{
  "activation": "clamped_swiglu",
  "moe_layers": [1, 3, 5, 7],
  "router_score": "softmax",
  "routed_scale": 1.0,
  "init_std_router": 0.013,
  "batch_tokens": [32768, 65536, 131072],
  "seq_len": 1024,
  "steps": 8870,
  "dataset": "wikipedia_en"
}
Below are experts of layer 3 (counted from 0) of a mixture-of-experts language model. Rows are named router (the router's row for the expert), gate (a neuron's input weights, with its number), up (a neuron's input weights, with its number), down (a neuron's output weights, with its number) and show model dimensions 0-95. Each number is 500 + 50 x the weight over its row's rms, rounded and kept within 0 to 999. Numbers have three digits each.
Before each expert's rows: "mostly gets" lists some tokens that are sent to it at least half of the time; "comes before" lists some tokens at least twice as common just after its tokens as in all text. This comes from a sample of Wikipedia text that the model never trained on. Tokens count by the router's weight.

# expert 11
mostly gets: "s", "ers", "ities", "ies", "les", "es"
comes before: ",", " of", ".", " and", " in", ":"
router:498440459361510527539574505443570489469585484450370525536457494554480521463485500480473486459485433498462530517460513465549491490610536520525445562403421539395458460523513573437573406467519446426533521595529440493541477563524471462516496480505581450446555513446474515507608543461492474511
gate15:544501549464544548436453577537585410583498535552476541527529465474513437543496434450521542601495522457462430409518460446482526512398518484468525457578476489495434480566585540472423500509410487569530483536566524480533414443490425571459421534551512414404449540486533509450486470425446507533
up15:498484577514478482490550518456536532502478526531441453464422527537402524442498602584489492518645460521461473537458569515471463451518413532516425519458518525430518582592432502541532447517568570557472374503489459514448515575508515517498470533547491667510529462455557536520498499517523585496
down15:613594445637505510489599474506487448543552515548562469523542415551541527586533544472478557470586484494459503550463501441493614444517562523461457478377471475488504547489463524456588538462479481489546504498442528487537393439485533474469422467523430519544499444475495478500421529575467469430
gate16:443496566464429430519546504570553509448465549448566459579514508558493514514494484469524555418522550456391504533539440490438543538507547542544499405464550515490490488471498507572479505488522514459446482602439443445526545478539380528507477549414476519413511546605417455555484466486342472492
up16:459391518475448504462532458475491541442566545591493423551474474477498596520455453532523474505469578535602638510569498530560508477454513514459529538476417503562434477431490521497536558492414508477445500461531492626457515539577418529533411470507455462512488474490586418558556452496575546490
down16:466490471474595444442538429488548496575571566433475541491552430469446497492479556488454576561513469521475434547457608499380533480430559528500506487554520490546552450484476566530472477513515462543456437517490594563519354547482435446524448476511424458473498509429513513459573393484447518568
gate17:534464446453419523477525490549471456512492503559472463514416542505474575459380377570478580416434505522427551462475467477472476514517386480519503456457503493539395397541497621544478462452521554549477493516500423486459509490474476547557423497582462567543595522436567484539504511533499467458
up17:519443620442592463544501524443457482459505471387539537507548459483588471497543524471479491599558511564551472480535479456472569434410450497510554497534427497567473514518583397551440478586488473527544463553464523446429517559470515576466524453564565542468485480492547459394499477514487387468
down17:513536516526533341539383466498464550616532539488465488509418532480537411536491515436526566442508513496523426444485486486475537463509475519495492494505539496502604486500535505552513476503457524474526476460493378462583460449519585586587538528561475532507425615527443503528640480487508542527
gate18:500523489367446527484534570481585496565480532606601539559511501565511527632454582480489495580476548458502460561459425461584461504474443433474544533452500563443446507546483482417556458484525482480427471576458632478488467433515533513493505437583437497456571517470494482495525478505522532477
up18:535472511566529498543543469522557550501533420546462390483582485475481527444456420557514411513400467494510520442513489530473425508523511600459493428525456515585449456535529526597487509504438505543521445451545485429564382551535568497502462569467603515536457524530527373514488576434459474463
down18:394473509593535492545416526402492545530444430498580491494524542447507470393519505461504469550504455477469566473516547513462474428492462473461526533560588497529562473437452406404502518477437409528502472430525427593437524512461519575520483420506492444514540540473455505518503488471448537655
gate19:509470482520473507521627561508488605434550526459468465526366524480513500500427554645541542454458448538494491513486499542514490584442455473500541472499496539476508462518504532479497520489528579495457557503528361508464563570419347502505455510506531507479415481420427459504449498538410494484
up19:512534459477555523461478495509582505519536490499539562479564494470457583487463414416484557597475486542402452555478477523437524521472575499602541419479573539532456534551469510514552488538529471541450528561432466462562502479536617552431563567587409511498501463447388414431541492458465554501
down19:367555572405533521599468493424400515506531450378472551521482492527528451460490462586510528503506476514490509467454513345498526520518434467512486519472457560541398506454494414519489441401485520503511503569445524590475492482510555507523448479547552474471542503501588437447477554481552573466
gate20:539434477580513428409472548453523490512523495593661566494491446514355511491474448447520502489528496461492433442533429439468497440517547474561506545481513521512542450457494486406487372458574474513474470488464536565592521474429468399450536520471518449515553435522488527463558560549497519478
up20:514506569417432584540584460491479482533516490459446416457550528471474520585494383446525494539463553440486530599495453545433518437435453521558556482427467529509480547468444411492545470478514500380447392473437543411531560423555510480503484536500493471522480577475506488484586519518534453408
down20:499496536528497474548499463443440520474534431448494468536495502555537518472522557520468520414432449603466480483553500470511497482498594461488535571585463547557571472532488536507514525457437554540540523491403512512483505389564629576579502375522427492470533551561460477517438497627390503522
gate21:521426506520472484553499501645497547471493425488545544467488594527569510471363522436499460490492517440537475513537555359608505544492507426524601405454492543539452456543476516453575508504537485457457452491462547450531423476524558501484439507486461510429476435524460621481573468496509483490
up21:567540388427607507517543438493333428483505537423486498474512565564469518488527555552600454530521373532476502456533498472474452530507480476486466448506415526487452433500572560502586469456606496576460515512504537497535498509534498451497549555548525520545438562497464411563541451520531503486
down21:474514443532513551545522463573471526562372496359554447563428445547616500540501465466566509464509472524548530542505507447506485471540481522483438513444473607528499395513476512493467527657584503430499555552504533515538475550494467423531453497493544543422514395509472470494516561450511489450
gate22:477532502462578573584596552525490460473479463620449507530445475516548597504529488342471539564406468378471484476531491518539544484643484424539511499461524499496435525540409408479472484500563447524461543547510468430531441449453507474459517525507523524550516497454468442500522498467448554520
up22:490543477482493493501414556497492515571636599491580525493490600489458514490510509518521479526442452532482538485440570579559419479485515481542551531585540532402576452505541560460597491462545510585475510479425617370544506464426424488432461480488447491506520514527533536481436459538472513558
down22:464453539528524385496543422438545573583542565564531500515495456446595487442511487456528481581568558507538469555571514561557546566543482547513446465511533417459521507444468524577514557504507518419487453583507512503456561423424494504565541585432470468431410439493511501411464530580498441484
gate23:499496522537535566391557430487460525490534516484395569624492488519573531437528440463539506465470423479446506551499486484521555441534512485494515480547487599582451422477534519510487483512518501427524597490486536469532608438446522466545370543457506458553438622531535513443454533540524407476
up23:484556447489444501487489382551486532481517393437535582458531408488495451565501473566536564582461448435529576485573517482464455601515470537546536501517465481483488559455533427506549461501512540486533434490553499632582455443467437516441472511457429453513530560547532530486538544501470646537
down23:418565501644525462453518492449494468451500466418554540520523574460559476413456558522472573512363376456406473459484491486417514476506554493476511553428498492473575503468530488496511510444496472515510545551466496502586531433532514526467581437598403507505564529452523544503501545504442547565
gate24:392469491459488505482505460530485513547547450469462557549479524456512531563469487480563500521533469478391497467506389429571529541433497438543505450420594513468525398418444555545467517505570488358496460613618466460549426495526458470505527532496561447470583483446498473548542491489492516563
up24:513452495516537477505468486551521519504494571393573418502487524482447571481580502506338537511523432487530451453501551507580501426577462471505487501510498523509394558549554413486535478494507453585491503489565492480426571614486553498539388512529549564598501433494564512412446527511512465530
down24:442496507389442399481621465450520433442447630445489528620479572464447445477488582462508597414441431483496505590476462507526476492512506527557473505522500498486552540455551528554520529503516531482498415484491480504541506525455566435590545471522520462532465412513563471414458447443532501478
gate25:474500534508458488438565466540557532502515608529544523477494532517419547549507447481455507472491473544417415532536576478502406512589374513408527476475473537418462520514448419466561452414481459456452441480521605593537442376465491464521480538473490399434511546555481476496483559474506466473
up25:527477491515550567426515510412469570528535491464416556517517505568544520505476486546502525504468447524633498435552511455530528447344563482569520461495556605585456431580464614464434472559474514510427471582505533543453502539490514477480473501520456580529573540588518509495552520507463566457
down25:453537550455407570545443629462520529516421595548583486561524478573588470491503568449555537449520482486525425448457476535496509496409514446535485385569480482448447517494523446479535392524440489482506491459433382604527479534497451488560490463433525579472495530458501455460519508546526489479
gate26:470466462521480485465426437588492403491509550397454489499451575521472526379459399474549509506484501506488552478534444493486503494505511435685494513500567553416472512561488464583485415515523416459507481508450530490388478525463506529556428482505495537485580499568493486528569611523495510535
up26:601565598567561476487520580527496448497597517521485499610464502527494399584508548496530580513524529511579489524474440553498546504523441463449473454506537509512505435471530479436539479486463493426439452508564461501424420465433535576552395541508498433513579499553472503432444489638467497524
down26:496460470400557529518428557511523402362519501496496438474506456534514481554537499437448550495501576577514447517488602491506508613447478505560516537473436539532592522502441472492503503438593476513492485522511544442415531548507441610538555505542512544617449402561464503545452439532490513536
gate27:414492448605419473494498456587459578453460557545518542516484531519458607451611485420537556525433391495520497468478556420449494515503584479498456523453402530503485430495435541422533479509582507521474470543563470532411397506490496543455468509449482529468513479471456448537408562510512564480
up27:559549399420613471535514549495454465488427529486485547525515522513551515533502545501595478510541479523435498572597454559483530509522474418488485417465588461523530568560506489516521565526473569428449592529497553483503434547428445449523549648490482520481514547487473541484418471441505562609
down27:394523525444500508485555568457477473506502449546507563512494464511464484505449474520443588537385555560513484415372519548473454432522535477434563507562563534520499479463546521521442474467497372450545429441511499393645522516470521512442511492555428529541544444559545574491544509519566491512
gate28:494524523469464526499526537469533526529493502491490551601548517489545501521498476485524541508539500386538632582527452500595385492532573442462575511471478558541535534525467535500516546630435465423546527475456536570616523507501448450410474550468477444466497570632518483605499495512476467480
up28:630493512561562479541479492529469578519500524630554521463556445432443515602468512466580468499598438487524508510486491471453538455525522470551552431522489494514479481453614515500505523571555482516422473418475465496424447483492524624478546440427548573472451492470530565487549507449557578431
down28:491550432532475615481455546479544490504467537399499477608492520478502504461497573493530462499371508551416560502553522506503510452510553546550574496469505578555448560548484567510428525575457558475493466512552537486463498484497400457569468536497595480490635569421486457498503389579504497488
gate29:504553462429535556558542461516609513542481503453467553604520530531448515525487467505528461508638526582514414548581477421501431457571525550560567503466539504562522489532575520517475454592594482587505448536493589528529558575435497423486520515479520590474449523528437526517539506524467410512
up29:467517549542500586488495542478450511492465509520459438389429542582492515477521436504448542479517516434412555514432462473515502450382516456516509608562406454439526447515385510528576486452443530509551553460549584465490477531461527550451479582460508488475504547477622479469413504438572564519
down29:613414499500448522456433472539543504530592479465430449414466517446561447524465445439475466483443513513531518553520480437513498497534495437503451535457404499606568552539490526379444473562470542567542447562553492396484404523564487533511520522533538508511491482521594467537457482424468413425
gate30:487420479528485445528353524477460499556561493512587535513606598535388458536561573468437455438518479571538569483513481458429524508559485511520540555498503541520568453488459481461506513518420546418517538581526469571527497615508495585471450478485464527402488461433481550500426453540530525467
up30:511483483395484584483604514468493536570446506591416469522387464572518567462503499476478538469577443498522509580421501461530549429578501560615504433474462551484439471473437543514542498542539484487547547441485503529446505523518469515496471510558499369506457536583503412568559463531492445430
down30:414519558552516531556551477465471488387503498482467522581399455578512452411468412537531611403449473509487518525462443569529440414430540509494565452469530501447524451515526559475539509530443565519421486514525474511471571579512427541516456442500521572488503631460527521545476488583506543543
gate31:500462444499428494511516499491526544539601525555443487550544507517533497497488446383490563543519525463578546457591396505524581525486504432466475515460500534459503471507506565414477489563483518565511549567462476412484557584434447484522439520469413424424495548499374424554421516492592430469
up31:540514467518617456450453445511542598599375556484512534531448512459425505424502512485526575483558407517459472538413557528510490422478516472527531445513556514504528477571489512525460401509512461472490475494526470504472461462493470423459509438594469509546539453496533470591378420488389440476
down31:529489534566473490488437503567462510484615520462456397515460512484491556529477525423570513500517492562562534584509474428524526598543517456492531506571498538598480467547533425546415571470537464490568516526505466562459500632487563440458404489445523474499544456461433479476519448455413524627
gate32:479486567446549523495508523505460427568533493409505485495518612585506523327561577509534518540521488568476468553574513504500518477498427483393469547435493601568480441519473502509548533537544471550515596544515466493500545648479493523479518553463487529456560610543525514585496512525486507475
up32:485479435551535520499516446509491423554541540485498452476639535531491511614481464439506410559407471536482542527492445516483488490474564632478496462520499526555475497532474521495436500569484396500425452515422452545623454420428482484510542446490493409487486445469591554545586456462520472461
down32:495520514475523438515360512486577423552469471448493463488606423450501470523546549450462488543492507573473581426547453490544429429463506530432487479431504496509473579558514658521500454416531495528382486516482533502420444478501592456512551556501503501470459485576457551477515428530455463446
gate33:495414517430491518463578478624555627486509418465481480496489452459520512531494461469480526585513435398525598519544461570526498461477501429480472513437515509607393511447459465491501400591473392511505498525429574446498500498555476531510453523419556443500462507489562464525563489465558475472
up33:455568451529459608549581505548388512549487432499393463378459536517544522476465553462561460436450478530530508509500468480482517510558505506566457558420540502383554541562493482544435554483510539501556460515553589486609549528471540430450492487473490613491543449493556596489478540491497488461
down33:464452443557465498419445649565482450525444486522484450541391479493496515411488583479424569597516475456508554480468567562520460530511478555480505515511498418520482411441463528576485479550533495515500479495456490571553454472590372517426448560481533495495595526458425427479519517472483464461
gate34:551524559518485517510558491513532482478572531456456429497496558471485559552456414410457589553452468512538558510569507587435453526572397489457532559474466518425482498571448475490489442611533557507529442541496552514500466531440460441440399581412516533473522425560421562491520513513561578562
up34:431518601551546544479464550451410471585499479541525556544424521571454399499509478516540442431447505591443522548517526460490476465493460424437501560571597512543490476523527516529473509533544504575494549559483440323532516547546477530585532486592509540497522553486453544484437524456447523444
down34:550516442545552504584452463487472566518550496415524499545464489613402494481521523521575612525466524482432473577482501527506549493446501494542525486516558455500531523487488488561539408520481550536533478567503493539391537601485627422423519634443488411478446504531494536562538534538435493533
gate35:453519432525508452604524476569463528478544498531566398491488590512494539402545468435462441509509577406514513522570438494493487451436439565430361481509520548478471452589456576530464515518518454546606611543495512487562503508563536481519438567465495493413447504495460439515450524440515515495
up35:455513566409493550486534517580459407502483480481413549512467439503507497535552550486570522485509526633482479525534439534454477581483508439615582543515500467434417585506540498419450490454434501536421472599527447496466476510480497398533529488529516589565464491543593494452541512535447580540
down35:592567495525495493404494436510540493528526365532582445469514530512370464553474498405580488504373486503408428485479496522556522474508491487555530498601523523494378528441476455512501469517502577455523606531566543486505516435463478517506413488456495509466466467471449507447579521452453553489
gate36:505502381470487581464551521482488538369555525469514548592440434537485486569438584466525465439499410440567566557518401500529558428454523526420464517426522498528475507515633498563433542528443450455512418552539502581510566505524492542526448523520519430493501555458514435508512466506523482448
up36:556455499482540474533516551514484451461525461535496545435557493474556561485479478591390491554553563405549582510513466419543472469586470499499511562479486568551468470561467494363442496464569582453457398508436432450492549478459457506460418524420527514554467437468463507473430470599525534443
down36:541512492456486537456479509470479443499577470539431557418485429529476511527437416432464488545504414442536441680466536438412457543535436493564567522446464475511475480508475529536519528481467429514506544526517535436480460517542518552517360471484512426476496573535575553465493464511364477457
gate37:529479428503525484497553454481532455525502451436505556501513456518504539391460496419474568437517595513602525625578437434501498449537530642462499530448488530477514461451492548522474484522585520561463516443463489475496458549507365593397469534454541537462510411497542447576525533498522511470
up37:414499477513550508511452512530555552529512517550488512377485509447442493452558422605564456468545440497590519492458447472427508441496553536569547402452494498440481457543427518553480482557511426501509429534406529439560445498587534492471498462571540460542419513570503403445525476433559561557
down37:419538419401438457565514532483516504508453411572369522503407499500535496475489479486485480532499542417400497503508568442486413494555539448540442470492522515424448557525513498523469503488431412495444435461513507526531549553621499519433504545453480602511472505538447469372533514457473447445
gate38:552510510398468480447525490424555438465535452534519517457576481535562458587438597443512502535507597517413541497543435490504561440603544459538580499566548410578524531520495571470465474463496493469464486503439476474453479537439513516495514460494472481538560639508632517507581515558488464559
up38:473499507484556508537462372520455621467522549414476443447509522527454547533563456473548478553469484488386473505458490513474456494421491603488478440572482593439543435493564414418472548482540549481476468524463535495503638507412491501558511487478453510512406548518437555508454452406530511485
down38:499427595583499469541455518462537515576497533488484544599430448444531546414496469446437588599458483448473388489589596550496526422508505480492491505540528456492492599485449453514474532490345530550517441545493481500510462511521502381495568443523533475566522507517546497506559453524520562517
gate39:537567488413474459519494513605583509526457381516451518592495493518553479595455513462472464597501386490480590550509459476498513482438554473532522507527513471491570438469475424457392500524526410453508473581552427484580493475492455499528501530478555570406435549486568462536568565480459530530
up39:487441459595514489442579535490456506445605516574516525373457515483476525459455526555549604492459474408453559539485576507552463479453572404482437631523377545525494520475500632528567523516475530522490495473490481562532572464494480507502457492498512431501578490500537497565468442500534544471
down39:544536570638608417503530416443537453526434531390471469496504536521494508567505570459468385454540598532552555445540520529531531481516579489484579479548571531436457533564498544534496535508549555450465494541461437468445517496436539479546472411507493510494486548584472492527519513608534496570
gate40:435529580470491531459549407513495435545473486520512451503506529492480485481571492567607502564430499470325540504469539450576479446437511387458525575558555457484519491549395419532457500567563481512522504521474445498512471404528471450509505502424491552479546554530518551485595490545527488405
up40:439506484439457545519569514495482476545522540529553490513438521500525479457545481497438491491475580533539416524495470414538559458505415535593445506430440551512655528501416587431541457557555453444574394462500572507527478529517474581439555493497445504421451467527487412532527487545539470400
down40:560555493498470552477512510490490538491469603531468459410555550479409505570452522528510476472526482535563475470488513503383560399402537452408563424508487500490489538551466464460446497512556546601539424495572541513513541529430581555470485486491471538493439493418514555543552557362493464595
gate41:556535460491550479454453556533481569520574515550434493604494470489446464527505480552525497462529501480378521628458512531541502533494549511488487461411558578530498456481471526596498446574505444477526419517574455513513538520489516515538508441507439626423625554509517400578576574505482488531
up41:448509546453513465448479511442502442509438501475500520466616479513589586543492436426484557485419555472524426532601506465484477440458478416465468499538472476604360473505519499445457457459457529478389513520464538490529428517459513423492508532446477377484497576547470448492497597427503476447
down41:654514463536448494532610545551470451533491570471557502541460512461519468452577507546525502486612505421509461501518456588471444468515439599447491508451606452487599569549500502532540568532451576421483520539511465429452504470522503516592511444501517526525473531519552519548525570403493518573
gate42:526481474431503495466558485436437514479527526570531500500652529450456441446463464522595556441462508568573398513530513530518446530485504472542494497514565477416505596493535628519451407435453448516545517467476401543580449547534490510511513434500554510470408483437537526425527438492517575471
up42:530550613527598541520462451462486435517489459415505440431398524588545535469586556522530539497523469445458539510440564533399464444554411553482474474519472636462443416467532442508505517480513450430483505538514536546502486458464461478522533537421464475539559545538517528571414464465487596485
down42:538427416514538487547555497442492498459576483469464414459541410528480484519553373494426480523472485592535476503380461482528490460509543550521508503447477507663515500525567522512574419438484525476477470512476534474567508530558494520530571556572476528578499525609490612542494541584499522477
gate43:572566436485509411469544571432489489507475492525436452490583547435463489533451502545518536554451487585492589487480501514568505486562554507457543622483549582429509458475338435514438582492562507494512484478514530490494433456496478518510433618512591535497471501529529451611503440490555511506
up43:558518535517478555494440488542467574545457532610528532443525491448472474484472441475550451502503478489523518462497485403544507504489512491454512448481467381524414518528438462405493532517545488594437379590514426446499553543540450511481517387549539418557491509439464505446413537444552569390
down43:534513615443504510538487536512495498453485362614433491449478453517471526561535600508530514536467478668495529534509521487489413624512376573535543532529547525535466453501508481516476466452504522465529520558491469425473463483456405452478494428476546508544522398479458473461475466457478494448
gate44:538499539460606497438511455475475570528456489542465536454500430393438577442546400483489557490501492500554561440488544428487454465369573489547462444504450386416545518536520498519489474575630461477540470453483550533494416465397526563508513531555444503466536548443482528528482522488510435515
up44:416511436490471462565519453554562497508538452554529476456434516483477430543424581550498435624413537604499525497491514567435489509571412527390543497561510549551518504448531618482511549560483466573484478613542467472546498510582428466498479490481452498505477481488562554473520444483404540510
down44:519578473529495456538608612485554479410579456480414381524544400452514537527469497509460378519632494412445467493528437543525478493498521570462515568509540518459516463520469505508573528435510521518476461451502575573383524495493549528498536440581473488494516586500467512524535478477511464549
gate45:596449535457544568534458562460476464569505441476539543503489515500465464467532503400451537445501484581480479520532454449482454491381485472534492558593429539460578480578398529472468503438416386529488462485517484466562484506431444435455415546571415502510537567543540520497491598520426467532
up45:419430376431420441515454460469581550529490486552460534467378520491406541569518429530519522419584509468559598573591489493502479469572438480541471458463546482526501475492512463440517432496484494550537492563523541573475424455483469453464547571519584497467542419483514527514425516482495556444
down45:477559522547482493411536513480548558550528540498443512532589454449585593595538576458484499495509477490537467448441592473498462578517555562493436565473576460505557625460556534568556568507511544579543493556532474454511471544468484498482531510564529468544500486543600462489540441437486424378
gate46:448476483541384515465494428473552467520522449504511500624413565556502515437509425515499466491522472478514528561532434608448413490506366529551502442534505541475453546529467526498601477488512511495574500551574461563474509572445399482474436467476575469526560524438499552521567525461502539387
up46:418463525447617474411443519541506439530357451468435469454445440534476468535594588574524527507471488467473498505506561508520502565457573504497444582589473510517500484510493531519567561489464365569495534557566578464532573511444583521576499478522534540503535547544528460512561459467523515534
down46:469530495503527568477476500422468449536580490609530476521562423439496498547494490395418405455457497541511546484573476514466476416454512526447565541486530535485535530546549496532492487529465516598449447540488491537461413480487562404603460463531507469500501539481631457523548479536345516560
gate47:533489504430520568475454587419441518508557576523523450480469455432372529468493552393607436462525428509474512466451416472533521486513450452537546543522436616475438451457532499520437415485505454474582566567478455466457522441515558508509464530516539496457498532545499396525461573477442445548
up47:487516518525536598463564529514541444499512456545539537572496516520542457546467457468544550468579508479521459498430546530588518431419485596572561517507611483393414486449350535490498450603518431508467485437521498442497513517529457464399492440526554470559600521522537461540526533533495516556
down47:577493462463469490520499471462444436377486528452434430419471592530561524509494478521463605478425499548551624453500512463470418433638478522457453579415488554498541568502519506444402524503501471552483447478478487418523495526559407500468486447498496533456464570488496433502566502488522463447
gate48:561465496463552610507593456500491512430569582504457551584467459513514511637461495468523473539469541486454561474545524567523546542503450563527520522524547503567536522494494543523470518490375483549503422478537504430504563468509482428444420491431423510445575512497495446578609585473441438439
up48:507507473533543480393399616433483421608554443517453520543515541487445526560494498522441480517478455454618489559492476548440554468482538557465507494435511496505489421502513509486507511584539469546518436457547484616436522558409490438487570442562573523477530500568579555556427527444513550479
down48:508507529473446430563526451440551566458441397434509556490507504454421534494493493416596562543483429511506470517507460537506512434507498506512384472537418456460596495500446496556480504465403522449633532523592499524505487501483566484423455537533477612545510475489534547494524509550542479639
gate49:461426448462523543497501545500484565492499485622557522557545423514535480425395471517479476557519524609518510514501469648441451449447498501551473533516520475465468478479500599540624504541529504491465508514481510402597440426461488509452477580503593421474572471461539441533422488473476498452
up49:602449546532470519502508512483486490572537478555527444439528421518502398532469491520587522540514516449481395464518552453517499478525541443544437459513318572499483432431563512497547456555553584515509517467407602482461438543457507506506487454416465449520496473516504479614449471480544539567
down49:484494544563505566450549512475507449379574523553456538529526448549548572419561463507424516471549514468562386476480471504522466531548446499495492476516468476430546513535452395467520409524556498566477487566469546471473539443537591444449527445449386497454515495493461579477467474618412430465
gate50:533499504550543541529402504578584531458512503530519485507488478475467534451492573477539462394485516528529530516483528494487506524490543549535545512452583530448436412553528536530521538458545519548391491439635478533451566538460507548430525638402601436410515560478491541431457447540533543444
up50:476548517475394519434494484537473553526545499486492427436487542532553505477520422529404576530523587487434493459493495482518512447404555448481470512465417540457493438450528430501537501528518480557545473470428489668568517498520390496538486536495484552587576512492497497627539422531476581444
down50:499518406361481516500485539631512558493487445476468502497560504548438549589462468489562491562513498506553449431566522577441494461510464534514509463484524524482455574510443484495442579470527510435508625488488556557533423537463516483469503562507544482460461527529411466481557471505372370444
gate51:471528523462498494493508527586503506576508515451546525490517468526470484529474560489494440541490555426576407435484450526624471535531373521531489639477474464467535405580448505539523501597472578501459534494410548501532506514477407499465421393507527490499420496502435488474557499405429464546
up51:632516533546564525443388486479520538495530464521451472507479505394531457537498563531563518432533625458493495414478496507501500465556632410488510434544467473506515505552510489573542486439624504490557470500515568407469513568414488489464494488535504451489443479571442479527515507570422477431
down51:389514464492492543544597448493447547425396443411518495465498477462554492538517537447521536456482400545512511552474498492474477523532462572460482498427621387537439461495492526452473420548469517526480471475623571452462461438543521497526594432498534502440444470476595532496499427575503549501
gate52:462495517464477474485460629498461630446430456551467502532378462434523566459472500521450505491431418421498541452517503407497412510462434487437529453424521577424511414502434507480453489430545499455476531508380477463529544539437461501509540468492448544498472567458470458604495510497440499478
up52:517490432481487499547415499586528377431446521522542493523517462574535477608472470469453491586521570553455584481549532491514502393522472533516468513439603412443551552584530447472506597514512574496503500585483525488473475523539478554513543537416558530458569553580514405445521494473498492567
down52:490501590525487457562543421455554488510390457478541545563512554453542469372433559549505456537476483434408572529469522519460494472502564506549452544513402404557608514463547510517528414603503513518433463452487555469569494528559523483554509533542546488573445553507467454466468594514537535459
gate53:545471527504600478528472506549588516505586603524515474482611447581421481555393411511515531498419438426587445493413403458568470493480484474539484494463496482511543451513558407514498472488468553547446453520538455550483548454479392544475472557516552459445473502491467460456577469447442485463
up53:491489470485474474417453501560500501474512554629440473521529533503525532540398426557465564571527478494558532498577457400435515508443558450498487604456440513549509487540537441499455446564485521482454385593508492445464416507487521422549531541489462486515478512442405482587573441473588553533
down53:588518464577533505491572473588447487488505538512490446556382516548556517468469468485529535450579436503564534524443462449546523543492537498538505483558578483422495554493560558550575432434500456494478525381569556537519542475539487557422494580507479531541516485526448368493424522468460504368
gate54:495431599430455468425572469513433481553453528479526515394475532455518545522515593459562517563532523447547478501556536507541447535438473423498458530415440560582497512516603471451442456504598464460482488581564408426489537496552471421476550478535437468469539481515457453430498562580507482566
up54:492461501513466577587560492436524610475550502633626536542496491481474553517543420537551449452533473493491519520526550519500475561488537567413481598485567463565415534522554452552570561455436447535492478521426572499506508543440528504523540459510573526612549462511481494481457391466480537486
down54:623503551556536509546460483559447583554520439495535518458465504449451506484491536426474562495434553425448591467519524528542499360408560549496562551506459532568562475429548437502492413433525591414436481537490499437451495488574500555561528477492425446523543575531518530489451516528473539532
gate55:557492427478468471613540535486477444515507538531503508526588448463529466524512515506449472472453389513544486482501492513510562509487499657570463473496508514584487495525512509437432505482592427458543473527448378532509457446432537620517427405500526444422418499434486464596502477522462462441
up55:385502589377409496461513472554513492511445517478554424461510504481508462567572552519552556417480526515509535505508560492478501528568479438483465434394477515552390476525597407592557421500564513578462483448498573395547560500476514467521490491493538437484538510490520498471488464528530592455
down55:440543524489453530487405539547483466471476498447582540503465473514449511447509423445443559454544584412502493438496590455448474528475411445516467513517604617465474563526492579512461548421544425586577458572506413458473494532452467527441520535486560469401498512490517454530449552488545475410
gate56:529454562422451441555450480546480531477531488511501515515483498521525493580516521430455445506500581555404499569538451518504481582480513590520508483509598536489511378500384554448431477490462414597603424467560558568518517476518488526439435515430565456469489502498557491523445438410470420517
up56:453462460540499620536550557493562417365504375457453435444504432490573512525504511493455481491458465544452531396529490456474510502531441444513517516449471549578474464562514562507567464503518497524410401534430481494464589533501493457427541484427534517485522467516543470589495551563514564408
down56:505490414517521575505600407486501556455473498409531465430482574665531509502555586529457544460543537525588504578493454595472468466515569465548473476531455529553474554562515524482483546494447563486536400537593522531586497506477513577536508476507536499533508534482514454491425476580493582438
gate57:546498495507516526431585454494559448512568413486502357549577476581589534477451507526603509489493460503477516491487463503491545496596466486473498411457494401589452444532472510562539554552471538489512495508508385545534580523527478530504475450537514398482517499441475562503549560424376504451
up57:556525493486537614449493489488532657503477476428593535569440460487399490533525478430472510517483385393500498569480481573411497560451494522559497404467454470482548489521514489464506453424465482493541535473446551495451466451470480459477567487525507526413562446506473512471398479556566411510
down57:510578511578533491522514502521495460609598539554599525445583440538663514494508532539557554488579559532523534532430540516556500511454452497561471525555428539501477468435542402473554508561585438529498535435511551558471544471431447487414449474467471526547475450448537517469489467427474446490
gate58:447562516506604541499409502560402517586553464493577515506552527545572528519470500489517506547509419497447583576472489585541523513503475481434580500427508524476441469466457511533507455536480456566505516523589523524514591484537411531448516487509390497473400476550452489513669483428466507505
up58:470398509499450394534571533467537499476490494486426564502418515483420529470484418398481569574506544470506477534469496465463475494503500427474531478440462496542495405499535511475452455551519446464495403464414531515510455440383597409541490624516413594523472514471524510527523552488501487588
down58:462526480407413530470611457471471466480438499574521467492470385430478507530539485492466453512515444538491472554435590562407507505497429524536557497464593466497389489524539555486570460446603482511481456508473568516500478555435444517460559501496581490502474405467491486534475560377481406533
gate59:491535379412539539478561547500473558501562490541451488476412500476559500589517463515503492459602594420534488517496490419460477463650491513445447503648426474476498490514566517493489429485484484532506540476510531527469579519474493532507455456522445490483557518442449509509436534592442520375
up59:509466579498502473439509553497544473504375493453433481517582478505553542418501577560490441555502498605467517551546467564505606546442510523456583481473493519531458456547500524473521578471505601638533447570549403523491572549510487445466497503526557459477486463585557483513558514424427514556
down59:497471521511392512485466556536495524612463539475521518497505434432533500479432460496469447454524538551417479482532490402467463551489556383469382445447423496511357540464442592464559482490537513501504475519400544496533475477579422499501475600451421468504543439432493508474421481532510511469
gate60:562453470408526490529516491494445505424567442388525583461577501567481530554469519492521584496521512584583535573572455506526476446473529544487458630462559451494479489484505490596456501463558525417517507470492448482566545518477488478514510552445624402455568521520543416471575515558506564523
up60:474488496521410476459497468535560502590485469570510479547509634520446568444584523437535504527448520387420563491503477451552457529524510479546585416508448481412464467440518516538492557425481519571569496518515420514430609518513483506567478382468552599498555488460539572474484479526467521501
down60:479430395480573509522523419484523421360558583487442460516425508402556434463493439464567503486436509453569449535464511541489454497503599473481546529499451470480530529533516514531541459511545460520449484464527555543455523463554532592402424511492487538550417581590470490507466549538480580439
gate61:471490477385514518521494475557492549479526452484514525554459473466531539493499498514586527503569541429416556440486459428432463458443481462390479505559566528529471481507561459420537506448514548552513398525431497540527550435492521458418408489597525420544462525440430554580509497414531632511
up61:518506519469541529503434541474468445437497466578504533478525456612431497516452480527432562505413524517598543479469481537469414553558420512343469447463412474423520524523538481557385486489493485552514462467399473489463516626449553482541539438528436562450561453475503512508480450526460491541
down61:445510504516440542523453557536478506505561523454559390456527516503445534544470490475478430534518525503522494375552466473495542420469502514422567571431522571500453491458464510433415503421453558508507521441452484475553527465537537511518475524555367474428361498468498472480391493471538500641